{"d_model": 384, "n_experts": 64, "d_shared_expert": 256, "router_score": "softmax", "groups_per_token": 1, "vocab_size": 11602, "norm": "rmsnorm", "beta1": 0.95, "beta2": 0.99, "batch_tokens": 65536, "steps": 5855, "dataset": "wikipedia_en"}
Below are experts of layer 2 (counted from 0) of a mixture-of-experts language model. Rows are named gate (a neuron's input weights, with its number), up (a neuron's input weights, with its number), down (a neuron's output weights, with its number) and show model dimensions 0-191. Each number is 128 + 32 x the weight over its row's rms, rounded and kept within 0 to 255. Numbers have three digits each.
Before each expert's rows: "comes before" lists some tokens at least twice as common just after its tokens as in all text; "comes after" lists some tokens at least twice as common just before its tokens as in all text. This comes from a sample of Wikipedia text that the model never trained on. Tokens count by the router's weight.

# expert 39
comes before: " |", "°", ".5", ".8", ".0", ".3"
comes after: " |", "|", ":", ";", " /", " No."
gate0:197159081110108119133103081138144110114101096102101057106098112097169083127114131117137082173168076129087070131135134140165173125131163082169136105078148114072148130099131157120143164139152136134121102107154152136158116098093115138108096134112143159102088155117141088153126103185101159168117183075142118146113111123110110076164077173136128186139111114080127112185099151116127160103138097099093197091105155171177153087122145159139120173249116109119139131160145131141149058177161095136146139184157113135128114112121137160112044115129137170148158148108121108182117134136122171108
up0:119133173116153099213085227099127132080175098127110181108105149163103135134186170184097159103077199115117144100096162114041151099122132118104184088151138138139119045134149087086134110101104142091126162102138098105109120098147167168118152105179087111122130130165157089109095110142151144155112118187123142122092145038118161158136124140145108148113134123154102183108107108191151069130172115181197109128139108055049108137130116140121126118116169106135121163146065114172124139118104166145103124132133113121086149167075175117180131122100075112158109111101092152140136144136141122188
down0:105110145182121147102139142109127178140108139172136123168148116104155079119155124105099134161105219165169128104070141085129148146067169165137136095112106082144112071114065060133078134140092153166172134157183172024150156151135121137151187159124136121141130088114114195170088118166149088136100049092093112105111132168121188154122125131087199146146161158131141140118161076166121148151097133168155147107112158103123117148111082112121197108118102136147128096127107177160103135137159118100100122217186132141112129142138206021139132107071152165114147133110161160068098124142131083132
gate1:140083114100142101089186103167143144102160113141098124167086107103073168149091109173111075101159154133113131093130149111141097112127110096135091171115096119143115157108138132112106049099111163075124143166120117133141184147099140219070119153158118167149085131123167139114143139105115136202170088167153083093126120133108168170117130170105106148091102123116141134123152106165112175080184156133126160133096181170119120148095086109077073091148186152148002109073129120122150205153180105154130150111157120132206082143120159137175097125155164147141139124190126147114108096121113133081
up1:075151116139149087141102150168130069114104126074135150101109163103163122219112143158142106173149133087138102114074147116128150159139143151115121101087146165119154123076141103141114099112158124097088140167185141141134108108093122129126126149175189095158103120159102128134168160097113113119145210174101115153128092144180113135122150098209181082114122150142160132109146122134112203189095176092050050071145179071102190129153072139143130122131156145131145122131142125172153112161142170104147151148145119078057123117109155125176078122142118113127175103123194138175153083184092155098
down1:134157147069096062123127122076072101141083108120103128123191106131087126111110095134108119118159071138167166110159133183081098081190196122124071149153178080097130137137148081132106101136112067150113158073108119130131072140093172147136141183108131125155091144084161164130172136104109131079116107139126112132118150132072089071146146098125140150155165186091113134070153137133104116108124150094175100132174088133136096183082116134093148200090092079074136139135131129111102071117167136080133149125129091098157087174124157095162135167101049089100140125094149089107074141082137123158

# expert 25
comes before: "\n", " ", " 0", " 1", " 3", " The"
comes after: "\n", ")", "2", "7", "9", "4"
gate0:115085128145111122136080157190147139132112092129141128145171167169167126122115118089180073154053162089136130127142172162113098145082121102126086123102077130141116128125115122130098151122125105124123129099123151163108106109095132092195113131157073169109101191156153169136089075149166049137099166094140143159162074075099152182142142136143127081079104123166193069102160139109097119138131107153200110112108179104115107114197104110145125178154110126057057100136095109189127138182124127099117158110110162117113144071117088098058152130176173121120106081128164071162171130102153132128
up0:195116170144138130200120126167128148099097140077177187108125123103102142112122110188143126086103141175152082151148082155141154125119123119065082144099094145193146152137147142054129087120145117142091140133126119150126094142079170182177137157146084139120135148092147099124167085163153065151153182183053145178183183125131186132223149176152149083130072157157167106125143100040117141106112102142118129132147100139075086168088121109131107080165117088103096119112134107149155128129143153097122153122096130200183105145093148100150116102132071187139136103115100131147076139092134159102
down0:146166076079112137127205124097148138139160098130102138141127120148051161143133147135119118139131139132128138102067139115097118144165155105098127111157127104121132140204119151129107025100103124128186175145128126094102044082114194137092142126123086059151153070140145131152097154163093119120153181115086104155178219088109077098121151155151122075174122151207145097160138096109137092066164106174192159131154163117099099165133142104109109138072182095082162149051100159121097095133088089148118096167127118147133165095106152123113140146120177112115117174085103149116070085084133131089
gate1:116130164064148096134115147140120127136108154074154039156135115172105119090123120138089218128180144127154141098075120158083126076103136126136185182092111166110147105106066086186088155126170096123116102134133125150099117146119174107094123132129107131138162116132103164136142119158107114090110083159154142155173115113135111126103131133124092118110135122116097092225106153206128127135165115088172132142128175065144182122132108125143133058095079153161147101200142104099158126105130176048154125188091138141165141119132072118099154155079155123119140163157108090140069207161185031188
up1:125144080167160152146118109106146182181133118100074115105142092135125139165156089107131125099124113114137095079135161159160106223136154164199038092188126159124111168194112124103138146133111082177102092125139160084133174147152060153133120129172106116147152112134205142090112100186171162123062150114171160101075150121115075120124171136120158143122138162112146168049147132120176170102110122148119181130114095169110101136126150121110108123155170085093113146123145059166113089124084163128121089112089148120112145168115127163169147132108118119183178160145125131151171169159133121068
down1:126144097119095129119147110121063211192172144149147094117137183111084159160111172098144145104145110202170098163136102179102059109135097143108126142116144128142066106101123139122086141153132142115147186072116118139180126176130140090162107129137124120112104122179104123141077130122158077113121139181064048138096156057160122121088117126150117160134112096066141134111147065123057091178161082108191132156094099184131125090135134120184145196146086099129105149092103093154128176123173088183060110155120186134110083155123138167151182105125123173167170153122132116109143132129169110076

# expert 23
comes before: "\n", "The", "M", "-", "S", "J"
comes after: "\n", "==", " ==", "===", " =", " politician"
gate3:116063100167162070079132143150109179152153102110150174101157106151175124111162105124131086093169159159139139116111175147113094127104096169085109099122125078110137081149132125084145130151144093148047136170124136106106099138075175124135138133149140129109127156123145116146116088146140126082145108153121073151134131166148086140117160152202117088115072104127088148106119132142126145151091140168125136102156140121136156152142092133087139193158085110080119146166122143127144192139081121181116173134180114120169115152140185145133140127146102139147141176079159124181138104070161152147
up3:162136144104143124149128127166095111159139140188180113120096122160102116127189113093085105107155094157095139149138138138073142138103095081101114121129084126084160086135154073085077139125131092120119132112170146164116128178182097152184084116132166150149120125123173130142155141158139081119085154185136167069177112136183136103138133132115114158160180097086131140127119124142165125111142096125108162132107086130132105144167151130129172072134152190147126105144175139149138165070075114133165129102089108135145107194103084097164169108110073148173135162080132122148152084100158069141
down3:099150086124200139099149146172155106162097151071206111167099073107129167100093074126103141084089113113168115187140122166192144153164130128144124163128150174154085127123113040126097145103116086138140111138147115155141148090110158088151140166147079148146080137133077182113151137149128107137177113090151149099100137107071163125173162107158086122160134108090095200155175114165165114142054091121129131122084167160128170156118140120118128138160066093131176148142147114099137187078115088054149137150084110105152105120101173150159161108151149100159120135143136076130113147155141163120
gate4:208112129077120119124118097111129144110130113143124148115104107141109119138170099102084125160149091133138091098050118097068078083189157104119150067077086088116137167116125076130136042150132044126163116163174152163101103132104149156132150105223130109182136184175094141120133104127143139167158174088132086200115057144158120175180089126132122151159128052166158060156151121142154158118112151093143163138135140136186190105111096130117113073148174133151119184177095066101124118121069117171121098135107106162142168133128149144133069136121138101104196155083092125143090144148111106105
up4:133090083064138099128158146121175105122121195090107111131153124135116073092116174084150078167170131123142123141150131147118099161165237105082148075158084111170122163121055149077111119161121086152094141192169105120143083119129116113146164119196110143153094154162084144152126124121138128146133146146093141112090061139147055076152103130073140079134132092157114134128062110098125083099102142184157134122207171150123165108112178096099087082171116136128092154095092074086078112180143168171122062085129148151150131129116148127147100111084108172101163084159142075110145138099135101129
down4:114105135186124107088161133126113160135124149160141157157101107101173172124068047136199110120098118168151094179134148128160132133127134070157143129193095148133092150176175156086085123120137060182128131135138072165167102148175108133108100121101158093139111071169188123128180167154087137167102125136079099125154114126170112173130110129176141118132134179086077129120160104091147157114142140091104108161158077179132153136106151136123170144112129129101135114085101084088104043084075147152081070189186177132119143096141164052088168213113118176122096139107122140140095164154126116173

# expert 47
comes before: " |", "°", "6", ".5", "4", ".8"
comes after: " |", " (age", "|", ":", " (aged", "″N"
gate0:103098174104150145102103170158095078144152147141154112083131126151115164083163171173073168145097130145172110089177142126102117188090153130099157104116149092103167136145139134145128105151133177167184071170146123097120180118101086083145085103115143103158140130072100079026090150136161186160155159149055099168172066135144168165183115152115103043042120154157152161120117147116099084140110140107092157103129186075160098063125137190081092163136172107123159092126099126131140141103112151149109110161178138091172069106138093154137097099117128135175089107129116090167054166093143087107
up0:113111136147129163188186144091146146132105145171077098117156173089088163107158119166098136147116125117156149102127156148136148147078135160095145133142093070128136155157129088144071211167103089182171114174141088125130144128136119116185104178126133142166152196118098121116095160149162160149147146127072131138077090127179133143105101171175129092125079190122147144128073103161114144171148169100180178124087074085179128090136142133107174110087118134085131111154126121107135137143092132142106180141125109122140158113125118153068106120199145150150179160105164127117080172125145130113
down0:183161171133146086133135104107144123132106047167143132151080150079088172102175153081141093160161126070107050188049126088140161151094109089143102161117130148130096104160109121171096126129132088117155069138105117118153138092115131111102101142215103131045082118140130168120069099105101142127064129108118093138119126164164150092115081077150147185152121125109106090143115183119119126134130134051092186130151149160096187130110135118153080129105158084060132178209080096107172140114118107131117129183180078102143130135170084074091181126089131152129112161171111109203101152129071113099
gate1:159151136081128131085078152133069134139161151144062097118148113139091158096160142158176111146153137175095108139137138094130122129103166189108159092136107142113125081172150123148092175086113079103096088139119094088123119152085132153134129143134070110133193112181153151108151131180096126085124072120109097153150124095157075122081065166102140148177168141177118083081111152110139116138122147053136192173148143077141110143143109143133132076113114166061171169103117124056078126117111082115090204124107094094202138110114140126109108148137112137167102107110136161086152141119201082078
up1:179104097137142125140137126073139182130106157145165180142134134113119066110163126101139143142156168106125082123081111141136125162156066122178138188112117132134081114085133137126123079093137128134144086139111169111220185167167141087095153096173119149153083118134137131153087055134178135139126171077127135121135156144144170195227150159117132128133150128132199152176121121145135140085095083178142172185112174201089116086117113087089128210117157087152084137149128158162144091091170165180091120152089164127137115127170129177135159175183167115132145094081102118095159099164105126141
down1:148126098079192151094140184101123143054113167116115105123105118157138096100122122180131145104117149089111103136126151117091136155133117154078139081151085129150137116152178123192131054099126100127123167178167114193079103105134098041132149125179120157115163145153167103079124155059115118130154101109142162159131230166137121110106079108146124110148122201151146085113116081193120129067109094172053162118165194128168137118168184146111120116132171100102104126110153140092103173070126065125088134071160140079227085166120110143129146130107125090111095195164134119121096098120170171126

# expert 41
comes before: "|", "\n", "-", "|---|---|---|---|", "|---|---|---|", "|---|---|---|---|---|---|"
comes after: " |", ".", "s.", ")", "es.", "|---|---|---|"
gate0:218116123140138107122074165126146162142086159201146177143112143151132159100125138130135170126099138137160114098133133146096142070147078159125086162162126137108165162078147155093067078090143123135067129101068163083091053150120170145126120160175127153136134169126142122118132142160086117108071158130131153140083185168114148119139151111088145109124174136075139132113153118140147141142108078147182115084146149098146144106117157138196167112107206072141132136149082108065109133119075174158104135163116116093087223107136113120091130147095139207155151084140161134143166097098162202227
up0:140171104078130137129118202095113163078138127135164186137105179109141183122124083165171189084130114127134133134143175145160123097106139153095114144131111121152111152067131129116161149104127069154114162143110149090116080114139150109150175106154181132161159139143136140087142147106147187148119046093138164133139101115103113150133059175111149140128119161109130144072113099126139134116078129101090125070127078104152146163126085154141124139120109112180125165115104129170112106169100140117132140059160099189115152172116133137122100191068115114144199071130135098104169132118155190187
down0:152175138123087178139154157141111159128107123087121127133164185090105128118155102128181173126081153172123126108089082101080137129132120116144112137080097083116153167128175108108143131176157118193113086133176168118172090135155181094152102163131148123121154143152140099100110166146140148186143154099034124130129092121161123112157057094115104102153152123085119130119114096098152120154106117128094155107160118122174154104059191158082159131149168101161161125147181159068134116125152117190089155124074095134142123155209157103205167100110119046124136139114141090125138116149099123146
gate1:072103067121171053119135116097125081135127080102158139064075142061057122180118111164099140129116177111147106146116124195154099113120169147178090134165105118127130146103122118123136122153152120087153132226151123148177138175118132134136124108152136093094077187105116132172102125118105099171118129139147087116099157123103137095095134138101190151143096085127159074128095093137131127119156164113112138142154048137125124167102136130111206132097118153160151117086105167109107123113177157094143141060146167148165165104129111105089124076155119190120151122136167170089142075142081136074
up1:226125122125093146106073101171106155110115112156150190105111146150180160048118173095136097132170190106128188155051113094106121090168088106115185100075110129100171121161090115105082133094092156140137127104133155145122112170148153132118133139087140157125150127136154102107150159138155141151157133160130139096123199215153157157185121094104142056124122145087100174104170164139114095131083077146121109108125163133170203121173116125105133141121157114069140175182133139148129170138070076122080099111147123111071171151133143137127174154107135141136059095119070104158099115111183094127
down1:180119127035145142046110106126101155162116149186092177053154120160081208092084145062166131179160139138167100119123118088101096110113102103121104123084162092183134080130089128157142117154094107123113079094154156139106135066150106126114125117148122111105126090174093113063110110102185162093136167108140089125136182156140101155121121117136144116102072084118106128107137166103079160121063082132154115119060165107126138158157154195144128113138154108078143109194138101105155141057144113156101084161131104141115143115088099140167118103074108117139089138125063075067139143116142151107

# expert 31
comes before: "=", "==", "The", "===", "-", "In"
comes after: "\n", " ", "===", " 1", " ==", " ==="
gate3:162140151140101120067150128155140116079095153130170106103040156173083147123174071132139095141127148105150170091122175147070140167070133104084136043136165139106152106155162116095148168164111144082069167112131188126148076126097084090057092130151128132171159219106104133137109119068153145090069100086131140165144099139114112122146150163148099132150122142105128113114163117161120102127097117127119131141105159176162180182163144111170126154173133081086112176120077085094182120153118096113142149135153111142186131128124134154145104165146094078105103062102087079055104061078167056143
up3:197129138146114109159079091191116113139178149134112162138137154138162173113158112158147172128136088095129101113091147161146095073164146118102130153128172077097100134147084125168114147134135104124168157150126125109154163120101162143117088199153051167203107083143128080197145142215189159115068159195115083099114115142065181127148210155143090137103138134105141137145092168158044062117185148143158146092116142120080105132092114126162126080156134162148012114161139146153112176101103098142129172134140151112106088161072176173148094151103109120147119140080137125097103123116103132142
down3:206168134108110152152118115150094089178098120114101079165105132097192151136139178093105088141173153135132102104093178152072142158098133130161123103140079114080146123128125161176137179131151128159205126115187183140106062169081106153109072130107149120117160148096177082120124145141078117114099163164175088103064131111158110143109121140131113113084142094033074096109110110124066185100108127141148136145150110145109122112152121145100156172096176113148082130120143124122126108194138161147076094130100091127130092139118171148117114157153119091173115147137184082101126086119093141100
gate4:112167131104120136172145164149117173159112114150053101157108169085108140118138132103145129097132128085121161113163166085124055177153171117164128124122132164146120139123080090116148126122091174144102127120126100160097156136100158103117111096147140124127118122130127177088159076065157117087094150142148144127151083171143168158148163169153173062171121148139107114144102155092158114097132137098114179100123140102069053147106132113143139138192120147094156118139142128075147096146103167111113111146084143108124135109126124130101128141106131112153153093071127165096135159123176101129
up4:139194145100104133130138080131159105110105093148141142153132089143116061125131112098161133096173155114088149167107099111133176092113053157092169162178098123092138081132169214145132131097141074121140102088108117142160155129121076128104096138110069158136106143110169143142129168166084173119086159093093155094108140113117060141085136101142121091135147114163146136096148149173142121151092107132100093119126139149148170128136109154105086117110078132155133148082123166186158111173110068088137134122104135194150129135174188075181171106111099136095111132095150097137120144064109128182
down4:101140199111107089098115077161179122152130136174164094141176142083167210094152194145179164165135124087190120072129162086109112156124081116062118100130148139124127134155143095164132083177131145156132168115122120124139110137132076126154115094097108153085108161148121066112141138073165158122144181194185120175131159145172093133161128071125135159112146113184053191141095123178076158122110095105173117143128123172176130137151139130126106125133136096198107116148088149112146119097067111157121068183160137154144096119106118157096059171144125154170089140123188098175144098165066065077

# expert 34
comes before: "\n", "|", "-", "|---|---|---|---|", "1.", "|---|---|---|"
comes after: ".", " |", ":", ")", "s:", "s."
gate0:173191141189171116127144103133116103127133114058162189102143163110114098101174138129114156163156047137123135101114122163058117075125054109146173111138117111116173130108097097086142150152118152102135093106129129154109150088076123123124176081111098125101054156146099149105101179156135126148212161182083121061142080172083112164157160187136136134117184175162166124125077129126142151140109107149207170146090102157066100105075152119166069098092101093132106130088047166178175163116116129148108100137170145158131113117092053164152150183133096158177132185094171182181131135164162175126
up0:107053133140103073141150134150160146154173112146091099153109138100194094101181088168119099119124094120137138115104099113202098058123119127124099083134060123141138186137103158118181147176159113132112110081146109106105120129156147142188125086160106126086174108070167132091158104110060166134111117122161119207202143090128145095105093137166080091139073116093108119074156181132155177083083134119078083152114158121126130128143148088189127098062198110156074129113146075141128118134105131151128140129147097089169122151139153068156106129050110173112117097126166107060174134113054115148
down0:195089100078104168158185123147051072163166156174137089061059118100202112192140131180114107173192138159103079130083196124121136068100111128124071101150106099116116132072111117102140150156134125150101161179143046118108098083141106117090168137093078068136141158124159116123114129106098115161142086123167117130091204085125174103153188075119176080148104114145098050165169118127169085116184114153143190139102067124149134134105161108121127129163149176171166115119124169180136133157180095128118140154152051102132115116137127170170151155161173132114150119195126087116168108117119138091
gate1:102082148154088138125103132165078109185172132149155155134104085088123139121129201084130102085139158070105120094170143089042062114125105098140116108143131065095124173133082130093142073158141090170118078165142117116108122141097170178098126068146146132104152153201172216122100134089156094136178145150063147148114091101181153142095110171121106123102113114164150131115143132137153109133062140153161186131129171113150107108123166157187203112153148159154114068162106130107186167091096208075099125122151142173160138119102100135083127205106154102092145088117152114151149177136127081193
up1:064086125111133079090142128175152116158106024139147199093129077113135163152065125174129168107126081119133125149162111155107085135099086189108105144078048132106081172147116142105113123140145124144158149080133190091116158106104120108133077104170063105104146139100135095130181171136172146127128119172144125104163069176206173133074085100130191131102147117068152120073132100151169137087107088155134128161167119152152177080148102108131177134156142143109130138144144134113123122117075092161166110177174124144153110162117151098118110105129154117091112070130084152176128150135113175151
down1:163130122175131009162123161109168103188101114208154077149096107122102137108176094165118127095086109189103137077115098116154111130167130099144177161086125127175091109114103122132081131113126121060103070183111113122152118143147073103131080102153122146083136127134128100146139145122151161126138056132148183137178110125119151190163139188139134135133115169151164134144158088096121152162163122113166103144110190131084107138081139130122120131133139163144143139067147139141127117105203182075117115209141118119106109109106133120064121134156053101185100078164142123137133136061122154118

# expert 24
comes before: "\n", " ", " 0", " 1", " 3", " The"
comes after: "\n", " ", ")", "s", " 1", " 2"
gate3:098126182143126143145102180172118093125072144103176135132124055133102101126142171093082137146100155130107058115133076113082154126200108179134146160047145073159149170156087141110078130094190179129170163092127108108115111124090135100167135098124160125150114138064188109147110099164146090122165134137118147164122091122111135129175145140062131148154148127125149200096138148072114169163122162138114083121182130151098179096113129134211130086153132096221105124119116144084130165101123170170145127115136149158111095113147111086150144100112080097117097153117170088155156171115052124163
up3:113124181153138145131128164122163159145090160094123103187126094090087062144147139121145184144133159106047148126152169182130096148127136144128102166153142140119143113189094128160106151094138112133113134131138076092135115144143157144137139154044147158115154161110044104162157140172135108149115099084147138138164113131061131107127149156189156123152171172154136122155177113142076115123174126086107126110091086113132143123169120151104133137105151155138142146082091188161087167159108108130120139098143091133160115125098181053094098160140125142159117123110105101101158153135046100043
down3:126122136118149187135137150128106179121127088064163104121124157228078113106069156093092096089137069189140161093118117127087150184118131140141092155134110135173131107130123131099121099162140133115063092111118113129090124140094100132064135114164160066191134122142133134121152176105158091078138084096130097116148127120186130086116074081097139150124113112176091168146152109110112167106128148153071106162183152067183125106114201095102149103114159195142172126148128142144105109163164145174132091111129150126158121127098164124155140138160136110118153087128110075128134087110072145106
gate4:104178141146187146116139088199145128089134126085150158133204163120132152211105077145168125143094147119194098130115111149150140126128155208143085101152113108157138115154028144150098165129104179169089111180145094154122191089077214124099057074160154170093092136127118089137116081106118157113151169158153133208110122114100146170143159163156174112095149195160145130121140079161088102104133157109104229154097110115149123108144137121086126132137078105103120106107099138177150123171073138180118105067129108115150178117128129138142143137194166116144186134141065122131086132140131098133
up4:154068140089058204162105122088097116124152162147117169101157142146108158159091145165121100149112103151109138099141112144141156166114135139150116110141119101143126115122125130145112129111111199107122108184137135150163130107154109107165162153125117110102144142151178159169093205137088141128150206118158117089118079183150130075113115209068088145147151096046123115089092157111087129152079105107077116093098133141112085115129112141140085143142117167126188187067106144102072075144166124124177108167073133077180120151126148068146145058145182085145190139147116049139124110165178102110
down4:088043109138144035090147173110077182120173125124093200178061146124136118147109173163113163166099110129077166148075124152097153161115128090131142113107114114064062162121135071140133108106104111103113046125167162201105136113167083126083076132162172147093164100136201100117095129099100201166109066135179050174089134098055172133145116127098127113123157174099150096133099064131156152206141153118147149098104126140155145103127095106149134111125188095136151100155106137106113158148102134172149099156069133083139154108137132160150156117155141076122167120150100113112167098122103099109

# expert 27
comes before: "The", "==", "In", "===", "On", "|"
comes after: "\n", " ==", "===", " ===", "==", "s=="
gate3:116129132156156069128158116154131109153120166170085154133127138151133140124129117109103126175153141102111121115089123157111186085147126141149074108098121135187159088166155114127152159202113077068140141107143212114131112113119119065110101152116139115118162141103112108150165097049122134101073136156149138120120161140193080194173072119077156106121159168154140137057119120079050138155150164121165129148165145061157102146164128184114146151101141166098134086152094103147157132142153165142127116088143097094180109122118123083121108135151176144163120186165102130040166124149122179084
up3:090101092127104179107123140146128136111135148093167162103134119124144136126119090121137144134118130132151153144135138108111157120143098085103131089116130079094133193124151151112091144116096182124118194149126127115130153184225181156134142143179152180138146163184105138135096219118149190101096125158078119146178092137099111116137101097105141101145119104117144091102219172124102035076112148122162103107111170177097134157085090124173152102121135147116136114119143124142133098117055085126160115077127103141117136152083081170119088136128128142148126129100147092144131196146130085161
down3:097080131116094122095114146078042161155148174106190132114112104110121146078102074124164089164126048116138089134175182074115103085141085145157142149152148080147090141180136166152136095185124128081148119132115132096117154121102108148134098126130133143167119122140200124103108135064138090148132120145100144088132116164140093083152134137078139182106167148155151141144130128180070078139109169166158160114051078199138154173134112118095119104149152126094070136097171151115160163126106170101122150203170111182157218155093121131104116120128158057144160137118121176108133136119086117148
gate4:167098127167135135146134098155119153074125130066162087137100109122104089145115126116147091067181042161126126137099097095107139144152110062205116147130156148111083160088104163196175133140107073053172147124116131207068159128192109130139129133085150124062125074097182120152155084111046104151067102097182166108110146110152175143142138085089109174127124116133149162103108105151156119164151154111094148140075128151139119071144157089112118139160123213126134135143113098123133076100208167132197111134132193095115106111102083136105103148148120096100110165203105111162107151083157121179
up4:106104187128088168103129155140154190082158114133058099094120048171127115075115174099091194118123083141085109159138085165115103065111097078144138090143107117090101159127089155145144101132194150106193101084137128118150087174138130140132175143089127148152134111120064146077095114086140101113139089118083158101137162138085116106110124147106167125116115111072136126153123156204094076179096108137082133106140052109117055165147068089141158135111141100137150159151090117115146116100079120097128167199216150107110115135122093165157076122158176103093145213113100126134089121066111115136
down4:129158145213121121138147109122164171108168118162141103146097136148163170099156164140122078113114110142152146086175151091137150076150155080096102177181094103152117137127152158139138148122154122045109119103099094111123090117180147096103143125136142145167117183169142109152091156107136140144120143145110133098049156120105132066158146135112129109077162122175087149127109141116152131082128106125192132125118123128117133116136107147095134139093082106169139114103127180144146100141094133135176174128146145096103076118109137144170082125182183138126132149128129170139157195111117155157